From a checkpoint of a small mixture-of-experts model trained on Wikipedia: 160 SwiGLU neurons an expert, 4500 steps.
Below are experts of layer 4 (counted from 0) of a mixture-of-experts language model. Rows are named gate (a neuron's input weights, with its number), up (a neuron's input weights, with its number) and show model dimensions 0-159. Each number is 128 + 32 x the weight over its row's rms, rounded and kept within 0 to 255. Numbers have three digits each.
Before each expert's rows: a language model's description of what the expert responds to; "comes after" lists some tokens at least twice as common just before its tokens as in all text. This comes from a sample of Wikipedia text that the model never trained on. Tokens count by the router's weight.

# expert 34
What it handles: Dashes opening lines of infobox-style lists (Born:, Country:, Directed by:), hyphens inside compounds like second-class, and prefixes such as Pan, Un, sub.
comes after: "\n", " self", " co", " re", " COVID", " non"
gate0:123131179105206100109133148133108132151116070114100169099124135203160135092070096178140123116193085066148127136121153127114125158166079138135169116156124104146090145123107071092168144075139107154201086151124146160150118114144137096148084122119117153120132198115148118108089091086103147135159056158167175158096108097134168166159169086143104151166187140140104124103143145089090112154142101130152124165141080051143103148128089169061175062112082081133150139153077116133120124167130144
up0:117127110143096151082146120138177151164096177161134086148160151073091113115162139117108126090092160125083163142130102113194146106085172114123157111117119164133179135155088174124127106148141170162061154132130108113111106186132136109141139169105168119166135090076106158167136157104143078079065156128103122094208155214138114143056099117076136141127046098126117224143122105125154133097127109162069169112146117159095117115092147126132091172116178115091124129142168192170169133112115126
gate1:140106138179094166104131117148108141074087136165186127085135150122159112133138101147077132106144057139126091161118084157101132134071124089131098083122090159107091122117139127090185143156091148206136173130139128067110144201152103090106092143167141182138147112072143159135152125163155145120169040105130073132148145143140160082099147139176144125126160097170133130065132101140149202108091119125152116149121131137161078151127158166130096085131148137166204058121140050094183147148135151
up1:053128073078073186097092163117166156135113124105184107137075137108196127160111122080180122107124127048066094172187076188093166130124150097113136148089099134111113130145111094091135123146116143178097109127106074111104129156099116065162141094101138118148159125123174117137105126139121066116128132121114082118118123172089122108091110112160145163139132174129078154099103125119194215074143135133195116078099159142135072170124108153104101127178109089132149074159130119088127122152123137

# expert 59
What it handles: Hyphens and dashes inside compounds, table separator lines and list items, plus negative prefixes un, non, mis and Under.
comes after: "|", "-", "\n", " non", " anti", " al"
gate0:099156155136110151080124169106109111160144103091118130148177097116179138097104113129105128052093143155191125132161111189133085152146128140154098096152153137151140162105060132150092133126166133142107094155134131176124148183121150194066139160117073139118166152043141125113100078150074132096134113154138136121121080025180165137089169115111135081115136154117131158153138117104144149057086161086068126162121099094100160094153112100147165102106178119164087173138125201134141101141186103
up0:162102098118122099183144077120127154094127134183123127116096145107081107158153129127161134223148127100050137144087142073120180102108113102116147150078109126127120087169183121078154121128080128110150156106105119071145100082127107072176127105136174119165083124195104120136154173089171129136117160117112122131115168235084056108161078148135139162159115114152145105118135145136116110166180086161184139111139180146157082143094129148122085132166093127099181100111129068133123149113076165
gate1:117056090135129162130126099120134133127185111199123086127161151056119171154126056090212139103154142129136154148132129098096172128123023146168123135107164043105148202104149157069127158161116094151118142081152099056137113091094165184176090107076166153147088092185134116134089147121085137147147133142136143097128116154078145142149159113137117143125144131134119158139098142159146109123121120131145125086155083108079108122106157059141114083094161131098134112084189118133122172159114142
up1:166157113172104158109192154125123155138118152155089169094119107197120128103101162188065126180153044135159192134142148143141050209127178128126106127074156154124189127150121162160165131110092099133140145157133124159098076139109128034085143193149133131137144129115087174124129115163135153122147102121115114121071104078136120086164122155109135137114118121119102143116147057095076199113183167100095114130102189142135150097156075154106100166124146125146110150148103174134113136081103133

# expert 26
What it handles: Line breaks and table pipes that begin rows, list items or match-score lines in tables and sports results.
comes after: "\n", "\n\n", ")", "]", " Nominated", " Regiment"
gate1:116092156080142113123097140184085104133122141112103091141187158112196159132200091157128132135177147159116199122059144132104136109084124145155192086185112130087116124145104096113151159090177093156112117155155101116099130180176178123108076152168109152188088089103098076119106143043106133102132153115079131110088148112106175136142143168117129124154151145125133132119099168117111168132115096145100116119131167094151150103098199124132206073078116158118209107122121127107169176105150159
up1:137171082173112139121159090075160134126138124158148168139082116131069124133079139094153114115090116112149053141184103132139135136186126094120045165068122111183140132117152147137117079171046155100154163113120137153156136081103080127114183112101138087074160148138161191128141121196135122169141098130150126156165106143150084119127130091129122134107082105121125134133158084144151089122152160123158137144131107169114099154181049122126045182190127085157050163143141128141116085161103113
gate2:119085129101151097156128152105080088140168141101133102145141153184099173159173122100094125100164136183157100133121180147080128087140124136118123060124138159124115118137148073127176142135131086091110147184190137129173157134153205145125133119148080106078155159132092102071174166117136147126135202088060179155103120102121126098125106130058135101156060184173118118092128116183123106142142100116144152131142113167075152255154104140087136152139103131127153136156128136091136136103168117
up2:137128091193131160175152081112131183126106189102171124090200131132147105120167123128129154083162120130112117054151097166095123108148133155095088098072126051154155110152143123145133131117121136136123170153201127121124173146080100136134150101141123123068111090153110127104172143121101107130126092144088113059156089117139150121098151096142116104146143123165144061052156114153154061057126122160168145157088207141092161133135060094136103118147146062138139121192159107148090086164131157

# expert 55
What it handles: Dashes, hyphens, periods and digit pairs inside scores, ISBNs, catalogue numbers and measurements, such as 4–6, 1-84091-473, 3.2.
comes after: ",", ".", " 1", " 2", " 6", " 3"
gate0:128134159073188176185125117150111112161131107088082142138128102145151134075094121079156156117122143081174129132158061063125167122081114165135170158135128123145126068102123128098114086174159170095164140143079147151198166114195147100079101122146123134102174080135095157112126125114214103206148134117036086117103165117192108095117152130129103116118055094158175088168128091136183117122149099113135124115168107160091094161122097141109149163137149133128121112116080138112120102175101134
up0:111130130139066139157102121097142145096080104098196120127092131147098130163140142148173091147147136118094109118123182147112162062116138099175138111149165126145188154180116175112129159126099121099137122120136054085094157147113177134116093126089177169135078108152176132137123107128074174113159149084217186188172083133104116180149098069135091126124146122124136119152127118177122180076139090115092084117125231121143154093105143163110125112106156127150180035144133167136117110108115095
gate1:129115125109164131118174159154180092089159128135079121164135146109099139134100127149147161194150118161145171094141131124098062087148092148115184088147133148080116109180096210126184126100039112166170125108091138104098105169113128096166113217075084117099100131150125122140124118168122133098086129121100159163140144151125117110117156148183147153112091082083175092142087176148182121097194102191076119125106102099185112119081171130125125107131175132129107148072126083153139126080172135
up1:130126168125133149116089113127118101143144124105165141099100127069201139130129130154113085120105089101091147133124100081181128173138131132143100141156134109104128130108140083079087143121239157103097125133134091158160141071119161128113176054165097173164148116117164127075174090089172121186141109102156050113129125126138107138151087109102124112112148133161117168086150100133098178156101135036192139081174143157073148146142101076146152179122113051143156090178073149099106134137122113

# expert 30
What it handles: Words and symbols joining items: and, &, or, dashes, but, nor, as in Allen & Unwin, Colombia and Panama, musician credit lists.
comes after: ",", "s", ")", "e", "\"", "y"
gate2:127092148117194078094159183129091091120133149162142119135139131093095066090120157107096107122148149147131130100116131124142155165124231150148118134053131169115127130122100190054142110131147133083156134097141123120152147088127159138111189125102146099180138188153147130078174040153162182138106237144125139132153148142110168116102137160089142166106142082187158137117158120076178129106056076124113082074135135106085131147127126098138116138097117148133149145158117154090105151151181124
up2:057137090109036177125133107130177109155147177101118132096132104150174174174113173094094123180106139131125160170140134162102171100145104106135108085175083079168096143156130114175092150134123109135058173128096131124109134171135146124152081168157075108102111095152111131142077167159089097070122029109117140148134131088089112169118096123145090128120103123133092125138076119112082087181164146114138143183090101150140041079107121147103099111136100133076168112093148090134175107138102137
gate3:144088141111184143127104142075146171139188090140105115060069147162146153093179085126101096090095125121071160097160138146135193102120148171089147150128075091134123119107123119089177136108127164140176099048107105142078168167155063089120129112147161091109129121132133079116112186167125117151166102125081125147115101132161165111130192121187146119130171130128086115124107160096117108184086129114051083135112111113157159125107139057144083110170073197102145102111131171134119151159092098
up3:157076106100156161130128156106142173076123113058082148089070108152092115148168174088110157118137101122107154134108071144117180129153138108117098140133170213139126117151131161151136091119164132110149138127073088111169083120153153151089142204111196134096143123162100078073159123111142154130110154081117098141145167118080071162126116099166166112132112117055089065108120140164083098162110147142150100134197155063116188135126086164149151076180108161088116138120115092153148081151113149

# expert 14
What it handles: Conjunctions joining list items or clauses, mostly and, also or, but, while, although, than, nor.
comes after: ",", "s", " well", "\"", " life", " rather"
gate1:135165093142165104097152160136145145154149176097146156134154155152120113102112081182175178123171106072131200107080200152118123124127207152126133103104123117119113122144112114118212125123121179141135133088134123144117142138141099142101210146151095118121143114140087087120106096150064080115111030103106135119150166097132150099131098098182135121184127094135125108073069143117184102095086128125049144169152130125117111092176133148153176129128109171156106074100082132134089164077074149
up1:155054111127107105102164157160087079126106126168090088164120108134181092123106208139147110099075114100073071120163116154169114098103141107165128163171110129118171096066138107156103136128110181130111161108139128139181131146122091160115098116139151183162103108126169152135109145107164129153192152152126094166119067186159095133143146153101118035105157139130109154112134145158113179081175092198141131131162157128108124122003155114125107170152152187107141123134156114116136081157128123
gate2:137072135122129107212100161104137123147146158103093135116143141162116119137107171098124134137095127086203135137136134078125084091128144108141116103165117137141138179087122126117117136124165158078062120076132099153070139106069147122101108143061185117122185146190135067154116174094099153098050157150120173137119093114091125106082145105143133086099114098164055143072123118164124085132110153112214109139143129156107106127131166092160105177074074095082190132131158121063139133104156148
up2:191182063087133077166127154071166093185099149155090108192130143161124097118160141122078170130123129097153095086163139144102122157108132134122148121175088128125154116141114139127111172148105119159117145111142151217172154082136167114132133124115087130153188110197125109133107175176083150127123152109049130163091165047124119127117153111098104100091151080178112118164055087117103106085103137131156195116145151114158128135139110112116150120120102037059112133142134108104127120150186151

# expert 47
What it handles: Line breaks ending rows in tables, infobox fields and numbered lists, for example after "Surface: Hard / outdoor" or a table row's closing bar.
comes after: " |", "|", ")", ";", " information", "\""
gate1:063165101087162092152177171190160090110137061130136152060085138140156175123147108129102133130105155139090164046143099049086172125184106195130124136126137156160128119090185152130105118151062145148141170062138115068117112116148139110157170171114146109164132120111127151089119162069144171121148104161142121145132190131118134138120172185115125117149084085133185105119100101133119095103115132102143107162162075163136096113101115149117119114150121098124142050140090060091096116159098168
up1:113139144092158130101150156124106110148138164131112156101159196105135121161139080148143131133163102051047102114177110154181125158081117139104145163131131117168176105178151044141115172166167173111095140112161183109113091160160158097121099127086125133127131139196168101127105077126070122095190180136123042121160193096167112123138085153142169188141157111128188140179141081137085066122127150110099122141117100139139067119156117137155114114175116104154113130120184149123159128167153107
gate2:123138098132186111146116072185166139113157110130110139106143185134153093092162096137108143147084063182153133146120140082084094070167070188125125101141139113145126185069127163128146145120106105136102101086184125101126119154099126129118144154123145146171195107141160163067148111159100065233078096154082154097087111154135127112098120164180147086102147090162121186065144139099137127118145089187135133142131131124164122158118166131154093133113104128127105068144075123132163067181116091
up2:151106157156067184072097173147096120125107086142146114152106113116092134167085164088192106083163185070144078142139087160202155173072192103132129179118112184131116071158133104129112084096158123117127110145092114176123142091137172105131126118142134159099058146103081140151116115131099129081137132080159139146196101073125118133152113060104167115160077159074117073156086188126145124159117130156120115122158108110130105099120129148121178112116146149087165172122213121117141134099135150